Below are experts of layer 5 (counted from 0) of a mixture-of-experts language model. Rows are named router (the router's row for the expert), down (a neuron's output weights, with its number) and show model dimensions 384-511. Each number is 200 + 30 x the weight over its row's rms, rounded and kept within 0 to 999.
Before each expert's rows: a language model's description of what the expert responds to. This comes from a sample of Wikipedia text that the model never trained on.

# expert 43
It responds to: Sports and media terms
router,176,193,232,239,184,218,212,138,220,161,239,159,176,155,229,170,221,214,195,187,218,180,161,234,225,196,200,193,188,209,208,174,263,225,176,141,163,177,198,197,166,235,165,212,202,198,207,193,188,199,247,169,191,208,147,182,216,218,174,188,183,204,181,171,192,169,216,227,170,248,204,239,157,235,231,212,237,167,203,210,238,188,178,171,244,149,231,218,190,194,221,252,136,167,249,216,187,190,212,231,184,214,234,138,153,199,235,174,124,179,209,168,185,200,177,220,180,152,225,216,203,168,235,198,215,262,235,179
down0,243,257,184,211,204,196,229,195,179,271,216,135,228,177,158,239,228,226,196,171,203,257,174,219,244,172,208,158,162,120,176,221,185,187,195,167,185,197,210,245,189,266,202,182,245,236,226,173,174,197,217,194,216,236,223,201,172,165,177,161,159,195,211,252,150,204,152,229,219,199,213,185,187,227,180,265,229,251,190,167,182,217,190,191,204,192,209,195,151,189,168,189,161,252,231,234,233,225,204,211,207,231,198,165,196,194,196,218,249,190,229,135,178,155,192,206,151,251,258,196,186,223,182,190,172,203,143,178
down1,210,209,233,175,205,186,243,139,225,194,178,230,179,162,184,226,246,196,161,248,160,169,181,237,211,196,198,191,162,181,233,199,179,205,170,198,154,226,228,229,197,189,201,180,244,198,222,187,196,191,181,216,179,208,202,192,158,231,225,176,150,221,175,233,183,227,174,115,175,188,181,189,178,201,146,216,150,272,189,201,195,166,199,219,212,223,206,218,241,204,177,159,221,223,162,232,202,218,239,254,207,173,138,207,192,202,209,193,214,216,189,222,181,193,229,230,210,173,184,254,190,211,157,179,233,146,183,205
down2,186,189,225,163,167,214,151,210,245,214,197,210,204,275,195,225,167,163,206,248,175,237,180,148,202,190,230,133,185,169,202,212,207,165,223,226,231,245,198,178,200,227,191,210,192,233,130,208,224,184,230,203,205,219,241,191,174,226,184,204,214,228,159,232,223,188,208,199,242,210,201,185,197,214,190,205,178,187,223,142,202,208,259,193,213,208,198,182,188,237,217,152,202,243,204,170,235,220,234,192,165,210,204,163,213,221,198,180,251,204,175,193,212,150,222,243,236,180,167,201,159,235,154,211,267,152,167,218
down3,180,237,215,243,217,218,155,202,228,176,166,196,241,201,246,184,214,218,214,213,184,169,249,167,181,163,196,166,188,179,170,250,199,200,202,212,164,180,233,228,170,203,172,227,240,170,146,211,205,150,208,152,215,169,140,207,187,196,185,206,174,210,167,224,196,203,195,240,149,191,245,182,151,184,172,193,180,189,202,219,156,191,248,156,202,230,184,191,239,187,147,198,217,164,171,174,162,177,213,242,210,181,222,202,192,177,143,176,217,208,220,214,201,224,199,250,164,219,195,218,185,110,189,225,232,159,190,175
down4,230,222,203,154,234,173,246,281,189,156,190,158,242,219,182,246,197,202,167,177,201,250,163,204,186,183,132,201,199,163,254,201,195,223,181,169,166,198,182,214,208,194,221,171,201,216,189,241,165,207,241,156,195,233,184,181,244,217,159,234,154,231,198,143,212,172,175,212,230,151,233,243,222,196,182,225,215,150,145,145,191,140,207,119,217,190,176,240,158,161,192,193,155,205,231,179,183,238,188,259,217,198,200,234,190,203,217,182,214,188,228,226,300,173,222,177,263,198,244,175,185,186,181,235,191,220,195,174
down5,259,207,202,200,235,220,177,196,157,169,209,222,189,246,174,194,183,240,205,157,194,198,254,227,224,155,207,202,174,192,196,194,203,126,228,186,232,184,235,224,182,190,234,158,195,245,162,210,197,223,204,262,214,227,173,230,205,169,230,219,244,170,223,172,163,207,232,159,199,185,243,170,272,141,183,232,198,260,187,212,164,176,212,222,157,203,221,184,194,225,160,235,157,245,190,215,263,278,141,171,208,167,180,251,175,208,256,190,158,207,182,214,215,258,206,226,190,188,216,176,209,220,198,211,209,203,173,176
down6,214,201,180,210,189,189,190,258,232,192,206,216,157,213,203,172,161,181,146,199,210,243,185,170,238,159,206,136,161,244,164,247,173,243,248,183,199,177,120,193,195,242,203,222,203,189,222,193,236,184,160,155,215,252,229,212,252,243,189,203,206,231,176,221,215,190,156,236,228,245,228,227,204,221,189,181,190,200,192,180,219,247,197,164,247,194,200,207,189,156,219,202,228,202,181,210,211,230,190,175,184,238,223,182,185,165,167,205,213,183,203,275,217,183,187,151,210,166,206,200,227,176,198,225,254,217,115,212
down7,163,195,219,184,283,209,225,241,194,185,200,224,240,173,191,186,212,191,198,211,196,215,205,163,223,217,154,231,207,187,226,165,190,205,228,190,217,224,203,227,211,208,179,188,224,213,219,207,191,172,183,163,233,227,218,223,213,198,175,252,137,202,233,194,223,192,169,267,205,153,178,234,209,154,240,274,198,228,169,248,207,201,194,212,151,187,198,206,165,238,190,204,216,196,247,189,136,211,125,207,223,229,196,226,262,182,218,228,187,188,173,187,173,236,222,189,166,199,185,231,173,219,179,163,164,206,207,158

# expert 25
It responds to: Statistics and section headings
router,204,202,261,211,203,213,235,181,181,165,199,166,186,175,256,181,193,199,205,161,246,206,160,223,235,197,238,195,198,189,259,217,215,231,173,227,174,187,209,191,176,193,195,198,139,220,219,228,204,202,214,195,158,163,171,172,207,210,197,180,149,165,185,187,197,212,185,199,150,208,175,241,197,172,208,184,224,189,288,205,210,209,191,202,211,175,227,187,175,147,215,238,193,167,234,219,227,155,269,214,185,226,238,175,166,219,251,166,128,187,244,172,140,205,171,184,244,188,237,210,214,199,228,155,183,232,225,161
down0,200,232,211,191,207,201,189,186,121,199,211,157,240,197,224,203,225,185,172,174,218,193,163,166,232,280,188,218,146,205,192,247,172,165,186,235,219,174,193,253,195,219,216,217,186,216,175,257,215,198,179,216,172,210,135,152,184,182,166,153,176,235,206,170,230,232,162,208,105,224,194,245,118,185,212,199,249,198,196,208,212,228,217,172,172,153,168,147,239,184,214,225,190,133,190,218,243,234,209,215,181,189,243,175,185,168,180,217,221,202,174,142,159,248,130,197,217,189,198,187,185,197,205,200,212,218,216,213
down1,216,196,188,250,176,221,207,168,213,219,206,188,195,146,177,198,214,149,224,170,219,246,155,230,219,226,189,215,201,204,199,196,241,210,210,195,265,208,178,167,243,191,165,145,212,172,217,160,198,167,202,203,187,185,228,221,213,154,183,183,255,215,257,191,186,161,186,267,148,208,217,243,180,224,146,151,245,182,206,184,245,171,239,274,190,163,239,210,139,193,232,187,221,183,199,200,165,183,192,180,174,222,213,220,196,158,171,176,277,194,218,164,227,151,221,254,201,157,219,189,212,223,173,211,204,218,169,163
down2,168,245,163,193,178,214,206,164,204,213,223,157,176,181,212,156,174,211,139,190,190,242,164,205,244,221,201,174,191,247,220,179,230,181,194,198,249,212,223,200,222,236,155,199,173,207,183,192,169,174,202,205,221,183,210,172,204,184,216,110,228,239,235,228,204,213,157,226,181,247,212,237,165,222,179,157,233,188,184,215,226,248,237,234,181,210,168,139,174,224,216,263,238,154,192,174,199,178,199,231,188,207,205,234,175,164,170,162,273,164,252,162,180,168,229,202,172,259,184,171,199,238,174,242,201,220,158,193
down3,208,203,128,184,183,227,243,215,158,210,209,194,152,176,189,189,201,215,165,265,184,182,187,197,212,180,161,196,197,164,191,188,179,185,211,132,210,190,199,206,167,196,214,201,243,167,180,244,221,221,237,231,213,239,201,179,206,223,185,119,213,216,177,199,174,203,238,235,192,182,196,203,234,183,207,237,236,168,207,233,194,207,158,168,218,242,208,179,199,155,220,204,232,226,198,188,183,200,155,201,264,176,197,216,194,227,189,197,252,143,170,201,185,164,166,261,203,188,189,233,191,241,235,188,176,198,180,183
down4,207,177,196,173,227,192,149,201,180,191,181,167,224,186,182,181,176,235,214,236,179,185,131,199,176,216,174,201,155,184,179,169,216,226,211,273,157,236,155,161,236,231,128,138,244,238,198,171,222,153,201,205,173,191,188,223,287,233,195,233,200,234,159,175,172,218,205,180,190,181,172,197,241,242,174,180,213,278,192,128,161,209,188,192,222,267,187,239,161,186,169,223,185,201,199,243,222,267,197,218,158,174,227,139,178,212,156,221,166,205,191,222,226,212,233,206,178,230,232,215,192,200,163,164,252,221,189,209
down5,216,192,204,168,244,217,185,179,213,234,180,208,196,187,130,172,232,220,209,158,163,241,207,189,208,226,171,175,203,160,181,160,163,163,198,202,204,158,204,185,192,217,191,200,209,176,212,279,154,195,198,244,204,233,233,203,185,166,217,253,195,213,151,208,209,186,190,127,213,185,169,251,196,194,187,234,194,157,231,235,201,219,175,171,260,199,178,188,212,146,162,266,181,184,130,236,219,207,163,150,193,177,173,226,141,220,199,183,249,167,244,182,171,207,235,187,156,162,143,181,201,203,134,188,196,221,210,189
down6,190,209,201,247,201,170,188,188,173,238,203,217,249,227,270,246,187,219,218,188,178,218,191,226,193,183,172,163,210,176,168,244,164,206,234,167,196,119,230,159,203,137,205,193,242,191,179,268,201,239,161,149,247,186,213,197,221,178,256,233,229,242,195,201,184,217,163,243,210,169,215,192,178,248,210,148,223,228,218,200,198,233,203,200,183,183,188,187,160,167,142,220,187,202,256,203,177,217,221,189,196,266,190,197,172,210,199,129,215,226,197,200,175,227,214,207,185,192,195,210,167,205,173,210,234,198,234,188
down7,208,204,209,132,158,238,195,231,167,208,196,228,194,194,162,227,196,168,244,189,184,167,224,187,211,217,216,183,181,196,173,245,136,229,135,214,220,198,233,127,207,191,245,174,189,192,133,204,235,154,179,204,249,215,177,192,158,202,204,271,216,211,158,224,106,198,171,176,259,177,243,210,202,199,195,202,227,154,185,207,241,214,163,211,139,158,236,196,190,261,195,221,179,170,174,161,234,222,203,243,233,159,166,157,231,239,260,201,216,210,194,169,209,191,164,170,199,135,206,211,249,221,224,200,156,213,201,221

# expert 14
It responds to: Evaluative and comparative adjectives
router,208,211,206,234,204,206,220,140,163,190,227,185,175,183,248,202,199,212,244,188,217,141,163,223,213,199,187,205,173,194,191,184,233,217,180,202,161,177,192,227,190,212,157,176,145,207,226,185,193,193,214,161,196,204,157,190,186,235,191,189,144,153,180,174,180,222,181,197,180,220,180,229,185,182,233,247,237,165,238,199,223,190,227,207,235,185,215,199,164,164,250,212,180,191,216,214,219,201,241,216,153,244,227,169,187,188,242,176,210,143,223,167,161,222,173,250,196,157,185,215,249,151,224,222,200,279,250,182
down0,214,267,238,139,230,219,217,193,222,255,122,189,157,189,137,206,164,210,223,239,206,246,223,247,203,222,151,174,211,260,153,186,229,237,259,199,203,266,178,218,204,226,246,185,247,173,172,199,252,228,156,187,230,221,222,215,184,194,244,209,215,185,193,177,183,240,178,171,171,159,282,215,179,225,183,153,154,224,234,213,220,191,101,180,259,161,230,212,172,252,182,260,208,256,243,226,167,229,201,183,197,211,179,180,192,311,189,195,165,195,175,198,218,224,194,204,247,177,247,215,217,155,237,194,241,176,213,195
down1,155,179,180,187,209,153,222,227,215,226,165,177,242,192,225,180,205,168,189,226,206,205,213,181,194,202,211,209,215,127,182,168,158,196,180,189,208,171,215,226,239,180,221,147,120,165,165,170,257,190,201,187,204,241,214,216,200,150,144,200,195,191,207,173,206,232,180,162,207,217,231,220,202,234,174,211,186,266,128,248,164,227,190,184,186,206,256,233,162,173,193,170,168,152,167,243,225,247,209,230,194,199,184,225,233,160,153,199,244,193,168,189,221,217,187,155,127,140,175,205,203,194,195,251,244,222,216,226
down2,186,223,153,168,241,189,221,250,204,245,169,174,191,208,183,140,200,223,148,143,272,194,164,250,204,187,172,125,195,149,230,231,209,223,202,230,219,135,199,229,243,129,207,220,182,229,202,200,181,222,167,162,236,130,242,214,173,209,213,198,158,138,139,210,240,199,205,139,216,186,234,245,188,203,223,231,186,195,202,189,190,150,188,209,200,198,197,198,207,230,225,150,234,189,152,218,163,226,217,123,249,237,223,205,209,191,177,186,211,206,194,185,174,204,210,149,181,166,163,173,215,140,156,208,217,219,172,210
down3,202,215,215,245,184,217,182,178,225,142,223,189,191,232,139,204,166,197,131,235,220,171,184,226,197,199,212,220,209,176,236,199,280,214,218,207,203,257,191,123,232,207,173,248,176,203,194,161,188,179,193,268,189,239,150,195,183,192,191,201,179,177,149,174,226,178,234,199,194,206,224,188,178,188,174,193,150,227,206,235,221,173,204,204,102,215,225,221,210,205,202,200,227,205,214,188,157,191,200,206,190,164,173,206,249,163,203,206,193,229,227,173,230,184,185,217,204,157,175,176,198,240,190,220,223,232,156,195
down4,170,152,176,235,189,151,242,227,185,158,164,188,191,221,250,228,198,239,220,170,211,164,209,283,232,175,181,187,177,243,179,163,215,154,187,202,235,179,216,161,190,197,178,190,232,232,161,195,163,253,177,184,235,199,177,190,210,200,208,166,189,219,225,194,190,201,190,232,175,239,222,185,151,182,187,171,175,162,184,155,215,233,160,215,214,210,208,196,201,207,151,185,167,175,172,155,213,148,199,197,179,180,221,153,142,160,235,186,229,170,217,211,202,175,257,186,192,208,176,226,196,187,190,213,211,205,186,193
down5,197,194,190,204,211,216,239,215,179,196,135,214,196,221,191,196,202,144,154,178,218,259,173,255,212,180,174,239,213,116,204,221,251,170,157,168,256,199,149,122,205,154,204,204,216,156,193,240,161,190,209,224,232,190,179,210,136,219,188,209,223,243,217,192,187,209,190,194,226,222,231,217,197,205,184,196,216,189,202,191,209,185,172,164,188,188,229,186,198,184,209,192,187,240,233,121,209,166,233,234,152,232,170,175,211,201,238,217,203,161,229,249,251,147,264,198,190,187,192,186,128,200,149,156,203,195,175,258
down6,215,213,194,228,169,172,210,190,177,185,193,199,198,218,244,246,144,212,192,156,222,177,127,178,201,214,168,225,258,205,167,200,204,111,203,253,174,204,190,181,218,204,248,207,183,205,187,222,198,239,210,208,206,189,219,195,194,247,270,251,188,155,220,207,262,215,163,188,204,219,165,196,238,215,217,203,242,156,167,216,213,165,204,192,210,300,224,163,203,180,226,202,151,188,203,214,213,197,181,169,221,262,206,168,213,145,203,177,212,245,181,191,233,198,162,223,144,185,220,159,254,238,256,197,221,150,239,180
down7,211,198,199,133,182,177,248,116,206,235,182,251,225,193,192,164,199,196,200,238,220,190,193,181,233,163,214,213,206,230,166,228,248,203,200,154,197,217,204,170,218,238,223,213,186,204,199,205,213,208,215,202,190,215,192,204,235,175,210,198,276,165,177,232,219,199,215,220,208,199,211,201,220,191,157,202,180,189,215,214,204,146,122,247,210,175,202,200,209,190,200,201,190,165,226,164,211,216,224,213,197,217,215,180,159,241,248,195,216,178,153,154,153,164,256,189,173,214,222,192,236,201,124,213,169,213,223,170